From a checkpoint of a small mixture-of-experts model trained on Wikipedia.
Size: 10 layers, vocabulary 19884, 40.6M parameters.
Below are experts of layer 2 (counted from 0) of a mixture-of-experts language model. Rows are named gate (a neuron's input weights, with its number), up (a neuron's input weights, with its number), down (a neuron's output weights, with its number) and show model dimensions 280-319. Each number is 128 + 32 x the weight over its row's rms, rounded and kept within 0 to 255. Numbers have three digits each.
Before each expert's rows: a language model's description of what the expert responds to; "mostly gets" lists some tokens that are sent to it at least half of the time. This comes from a sample of Wikipedia text that the model never trained on.

# expert 32
Description: Slashes, ampersands and dashes joining alternatives or values, as in 508/774 or Evening Wear/On-Stage, plus units and labels in tables and stat lists.
mostly gets: " /", " |\n\n", "/", " &", " -", " time"
gate0:110165113090124138092123080066081121126098169114137105170103211108096128106090132111139180070097106110086132131096114175
up0:089166105108107141100126108065083122121087150122117109174097204099090137119107129108148174065121125109081136146069118175
down0:149073105142161124184114175121119175173143100097129129127141136132121092199137100121099200113141168138129135166172108111
gate1:101151149118135175089145083215168127130144160091125144193117133181168135101134143108072112176128114126104149081170102185
up1:166096206118138104152167145097081069151133126144150101055128184080171081113120147127124161089141113109128074143147154130
down1:115157184129157160170077186169140129109133125095182121145177127165158136171165116132110090125125137159072158153096134125
gate2:169221115084148163079141117133080107160135089207158102119059135166140154063146118129168185102179187098181114116096123117
up2:084032117179099093131099140103167186108117172080105135132195104076131110203106141100088101147080090150093126131149096139
down2:156126073117093160108115162146142106121107137140096162149171148150126091111166150175206111175072129152204096142109133129
gate3:126156140067112167100117060129121127140117119115144162180116147175105110111090217177101105099122173157081116154118146160
up3:129133128133141010146151197134128125110106099097159107095164129128143090193088100087082040163135142111199123136135090109
down3:142099067172151107075176120092122077146131151163093149092076182067111165099112120138148098151159091115161148198226164112
gate4:158142150106109156132154118116115143109143117099182101191114114141116210063204146096144105136155165144062155154117138167
up4:152142129115097134127159129106117132103115132088167089163106112128112190074185152110161108137145157130080159179106136161
down4:152167106146075090137110079139043077130165135143100082161085129139136189112142200045122158116141121167129102149000155157
gate5:174191119134104156088151170100121111145169089152128128126111104106183130069127170101074132127181196161126150175091145121
up5:067114119172095128107099091153178158149145145154168140137113118168115060176101137123182143153089130163105099092138119145
down5:159139107162122161208193045157107136153142112153070141132114124074089121145125132102135146094072199163122149171124144170
gate6:125169203165120176083168111112068181107135123136149154119093114118117146112164143119126097130101160145077153137168152164
up6:130099052101140072167092139157192085139134133122108103131172140125162091130084101105148158142143091133170099115076080100
down6:133146113163084170157150108118131179196165083142123112121176085106134150198098115099165074122171132169153137063115101155
gate7:158160090123102193190127102138085092168113165110116107153080165105137120093159170150087085174157104112101084091166185189
up7:188154110128102186156121113099079079146115174108127131129107162129076067090116163167124059196149103107142089093170181174
down7:072148167176144066101148072126085168121118123096115118149153148144164074132144098128144138126107108083170130092148034123
gate8:092155117129106114120135133116106094120136135092117140155130158133191129147076096175111131119086148120140078139094135160
up8:077133095130139131142130114107084096101133121119119143175133137150164126142081106164131127117071148107125086152096159206
down8:113072136093171167136158164124118227161132119188116128165112111143195119155163106135113113187114125149133167119209119077
gate9:122125153107176121144142080141131139150188137164136137246057129152180134115131182102087171171091134175140058083095179172
up9:177120113100091150156137162133204134110059135118171105074128116107136075113121105070121076144165118115047124113091098134
down9:135136127145093084124132117189114179161091185105128190109114169145105117147158128058138123104158125099077122160127130102
gate10:055133184177111100150242133153117127106148126160162119255208101182124194078157149100114112114173100168098114090121111145
up10:106114067120147158123054084122121159165145178071137080159090179147099035089142098106082135156119113134218130172137172102
down10:022110102164148117146127107158079194173114150160156129109121125110084108130150145077119157096127130165126065175096154118
gate11:120180146188083205129115117207127127137143113131122178149112080188185128057103157102143138127136208143141117118151140211
up11:114132148176121119129158143094157170108136116085125165134114098169166138094106087123138157147158125160181116072124121111
down11:166057112194120088145129188145124086145142132162133129068160131094121161123142122121119153133123097127110132107129106126
gate12:121120103141141122117120046107121113040134202144188096132178117108166146099123150114111152136141095104082133153032098186
up12:103124075160151133131151055104147114036116190136152112123162108091142103099118133112097150150139106119089166191087095132
down12:139077101099106155070116113209093126122184098089145149149143155065185159103105171101146106121109129135121138139125133135
gate13:077129105130086122173080152103146132132140116138102092185088110037130107122155134167108195135117108166101115142167147130
up13:144148165133165098094162094175121120142101116109165150091145172229144179158101125093148082098156160089172110103114103114
down13:114189144159118112091169143170099141122086162127108116204118102175196160149081131109098092092067125125113128143100132110
gate14:131175122086127159169143103120084169116110168125137073151121179146158155176103109109143130134125186138083106123137090125
up14:124079134158123085087108173139164089135150063129123182088120071105094105072146144154115128128128074132173147129120158115
down14:140091101146141121118208062109110158153139098127120169120101127126154125079073157127115153102156149105123169117151057090
gate15:097142117119073185112102077071062147113091132126111119181128091115101115119189144099114061165113131157134135154169080043
up15:064138134114069200110110093072056184135083153082110140190122126100109097110199142109131086155115138136131148175150086070
down15:163230149223093125156107129124135085133157101125099159141152112132145151158137137176144109160074171161148140115103118126
gate16:121107207179111184159124154129140129099117123133167120156125094148113158127111095119193077088091193139123091108100138135
up16:122096210174129174173161154122131131092126117135172114144117089143117137134111111133169060116096188131130102102086141142
down16:137098152102162164127155122085097099154108098131150136108116155117122058100145133097107125081085151156151137115103094154
gate17:131111152142115072114112145107162105163090121060110135204069143094053128054084096110110103098099097150089147109121136142
up17:147126169140102089128098152113182097171090096086128117200089147119070130062085114105125097111083128152108141097104129156
down17:133102117104140215122103195092114097144144145076140149112095108016101108154111131111184164121102163084113121168174133105
gate18:141079108139157124131125094167112144087166128203092165206106110158180130156121177125094118110084183154109109119106188186
up18:159142100069120052105184124098082133099049163108118091185085084177128146132138172102125167148105120105116157135089145200
down18:160124163102141163103118133123134121142148117120142125155186146100128082175136098106130093087162111162198105207125100129
gate19:069091169091128181128130127101140114103152116132228096225156117156132176139171153100142147151133063119141128141086204126
up19:086099177108146129127161167073131111123175101121225118153146074154135212143171120104127142139154088111136153178094192151
down19:173164142074126050173097133161114107175132136080177110108110117122146144152105109113173141101106160099137096178125164116
gate20:126133089180155137176158138094131138093163095101089086189137181124131154094104129117135170162050120137060091079160175136
up20:114115171077105112060074130171127112162099172146177179064119071131144081171145132148132087118203125114201153185094076137
down20:147169092077047142059146097159136153119138094106113167150091111123118179157094114194137145195143028120145141140096096112
gate21:149116108094130128153138096179068149175171098106143099145088124161181119153108121138118167115181148141151106110104119078
up21:152125122080106138152118103210062131174149118088131095101111167134126104113106132180138167131137140134146131123111105083
down21:076151101083124137150056141118171111136142177134128134184162073139150133125161139036096140138159118152101167099141105065
gate22:151111153157142093158156123114132156181148168163199117121130085107139074127166145124130086118151091133053122127084067112
up22:112123126112099178102124134132108105073098096081045115138132162163110172106076128130109173145110162119186100117155177147
down22:107102153121135101086131083131104179063087125130111106108154143088134115125165113148095134129136127172138090107185064127
gate23:211091117145122138083094156170157120116139112160169158173138103153180088129091147091089136137179155147089127114133171146
up23:185143155224119126099132175155102192130147163152138213175130086148154164129100149042148127152162133169066169174129136094
down23:053111146119143175126169150083100141123089198098069119113085131042175155144140105113137136115128093161156081089098141108
gate24:140168112115119190141121142157120119112113109158118123197124175142181116109164093120114154127098133173126147092153176056
up24:121099114139111086105119109104132161152113168101138144073128048113062144148072148138141101113166141086149134166107088181
down24:161153167107187049070112132097161141117154109114098105152070078211116134018115144158158150090123140151118075157111176173
gate25:121068056132153081116127168109089105141192152114121125132098091127162119112141174156160112161205132069178171066167142083
up25:147175177115120198141155117172193135096084124172130138128118136110126133160136109068096145080093122195070086146106112151
down25:173083149123112070086154088118121057096131110050153080127179142195181112186136092159078072207171151143098081176142122081
gate26:104116139128135197130069104166144140150163144093153096199148133111165197101158090096139147146155123128123102126133114106
up26:115133157123134199139098119159131153139154129095156078184142156113171188083142088103142160141179125139106119118136114098
down26:110111121145178150158084227183135167125181129135145161081139185132135162113141121135125163097088053148134109062122131127
gate27:141151154154146231139134163075097163155090082144081138139145176116108148146129107095130197136101132177174143137133184158
up27:093075098115108072132112084209136131098133185123192121084121120129148118097103148150107064116176148097051122090137073101
down27:142128079140145120140093126142073131071101132067196161132154147175093115126090105107116089062103090104102155119090153158
gate28:112236146088122093136084139109081083097113090126120105185115163118159206106136113073130077149137071107137167115102166116
up28:141027141137101183097190141155207159171160191096148109047123147142143090154127147168121192090110146153106082154137106095
down28:133090152196094074117064134151120107114169138131137097132110195086170123113145139136197133121160107166174116113120168149
gate29:090195175154138100133161092074142121107117116070140122087038098134150156068112169148112143112120099110151150117098136104
up29:085210179143128118121158083067141135115109106084169121089033089122108157086109154138135150127121088114158149114084120138
down29:160094151055155194153197161122169166140126086096130149116123091103134121122109208131123168083069098088142123107138185057
gate30:143099167101155165109125103148153121187129147143114072142134104151161114157101096113079104098081078106143167100105086190
up30:127174119098104161116123165090102125060182131074088171108142140180104146108116146141168145162162156116136098193141168103
down30:174129103133163112125071118140123167102115148116170238061118159166151081142088066143127064118170129142077152158111097083
gate31:126248153162095167099177102135118101119106110112113102170096129094147122146120170081119106148127107103119133138120162128
up31:124036072092161081150124145084149174116131136157141162120127113142097139134162076187147176097135170121159113105142122149
down31:128134126155093127074088137182140142251138089071106073166140132117090165121154095078083090115180145119152127160120131116
gate32:111124142120096153158142088138134133111119138147122143177134120142167164113141154068155164100139129158124104123084178120
up32:114168120127077090099121122124191142088107147116097114149161112103086139156101131112128094171119134102107101156138170156
down32:108066119115097106129148166154094131090089163121154120144127068171151178113154116170120094142073153088214128143083135076
gate33:100167151133210145182177132177102115114117161148110158147125146152145081110115075071108148126182097138169138177135120231
up33:130155152146203131177151150168129142099139157149082157094109147136107039128109076064141129144167097160178183165162120188
down33:116200119096121171154106113122133071156130140139089169143132116115088088127149147147134150081166170168115117119125100111
gate34:126255146107123104116107115109172114153074193150187124171121111106103120154141133130120157161099122124069159150082086138
up34:109071114202062170106187088153052083165146089083179097113151098120168124107134118136113150092125126128164159092150131159
down34:140219090180090134144148130126065118164110111082112110133165170137095180130130148048151124113128114147110106087132155116
gate35:142191176230182136141086134154093086132192142107159111159143081107150161120080135143149129129065079090073127132134151177
up35:107083093018076141099165131110166164090094109163119139137105196144117093121161147097111138133191181150170129107115121071
down35:160141070164144099086174161091120116122182093160116131116127124124159161119120136100119133126167134165201109113122151129
gate36:127137128216152162096119095188157075146134171121154091122146132140134111129086101132161134197165066116114093188138180129
up36:163134117025114112127133148072115160110109094148103155141110153129142143137167174121116109073095186137141140087126083127
down36:152094177113112157075176131124167110111151141137116117113169125140135107144163144118110125131068121125118127118116190164
gate37:107069152113109157093152138164155134103155109105143124171064099130125138122096122118189151190104171118156111139137119118
up37:131228158154109138145168112097090105137125174189094144098186177134137125166141150127110167096142117158092129173151128116
down37:136064068138135164187163192100101157087080154117163165133132198124175168137078123177073107169131151141172156096110128142
gate38:100205136166107174122129110143063115148155110078139143202163099156135174131186128103036070096155125073142136158174165122
up38:112155146165159177100102126161065130144139126073134166115149098161146141119187154145068066115122123062092118168122132095
down38:137136127152090194199073155188068094117131168194135183126165077152119164179099102091102128113137141125110113114066149164
gate39:144189126155144155099061154104115117102103149063179149178109122154174138147092095131147147145114131176175098128127155230
up39:129066137126110093150192099151144146151153110188083105094145156112073097103168164126115117081120118110118164133131095020
down39:164153132128137160160081064095136132142109094174149168152121093098112118169093104144114105162130212127180118129127177103
gate40:098175123159142102103130105112179143202087201123141119177125127124154184087122146156183081175124100104113157148107088125
up40:112182124152127110107148121098138149189051194116137132161138122124158169103131136169202070191124098105109150161118072122
down40:131120134137135130099102110104135138109135102087156148133107086073086113072117145165160102127137094128130124125128097113
gate41:077141082175042141109136173124130135135118110105090112182117138103125157101124187079079129140196084100153122109130152129
up41:192098171086232096140146112143128145139115132177151136112127117133097099117114089122174139116100158113101129104116121144
down41:174146149174158181104118147100138123152148131113095157139131096063139113088171077178152112075076136127139129101172111150
gate42:145139143128113228064103131190128144104165152098061138110092176177113181144089122125069131182194048141174177152163125190
up42:122090124147164209083127120108132159082176133103087132118144179148085150152092098098086126131187078136196168178145148238
down42:150189158101121148072121069122112116149114155162104099116121182095194177170131105075135136147145108135168139143148120133
gate43:094176119149137158118168086184107104095078159163144083123125116098144178131091084132189119110104168115145064094132129091
up43:159103153114127118142102165079174156134172089088097146142132140150136087123153181112045179136149118130110190167114115150
down43:112144119162112158088162118104175129105098126099108196111062151127130126119220123136153149112161097133097087146149063134
gate44:135148139106148048109218136097170119137075165092127134137118093136151144082138140090120154076142119132129086117104136132
up44:108149104085127075114219167100180117137087153097144148124152120095152167089139106112100137071129077103093082115083131121
down44:111080102128109144184153112142144143172114114188083128162129180122165115077110181163143102145107137134120122158144044091
gate45:143164128113116156130119108171147130149088143186160109151063155156181175097117160132138116147055148093099149129084214154
up45:130079099108140146141188108097173157124153097124096164143161109127167090194121067141097060139089103163095087140154110148
down45:099151122143106113142156164063099121105164081076144092101110116123173104048110117151128139134244121157106165151145058141
gate46:084186119110133143142093112105145181108094105070108100132079174192178153113143151079144114126114121131198057106142125119
up46:146065123144120133099149167167108074146129144163163156126188105081084124120116109164118168160135170137069181112124159111
down46:172138152148074111159108137119066118089119123136122155161111074091130194067121155114133206077164072126141199096106106126
gate47:156110131091192081129110118173158127112191167214147116228083117116139113091130180127114127117171149100155093072154215201
up47:107155112125090194169179138128078144158158110051082148073147135139208095107095118075112160132127100181051160106127105058
down47:125104106162164099119066199074114166173108125170151141146142130107125129171118129148140117150102076104133101124109093131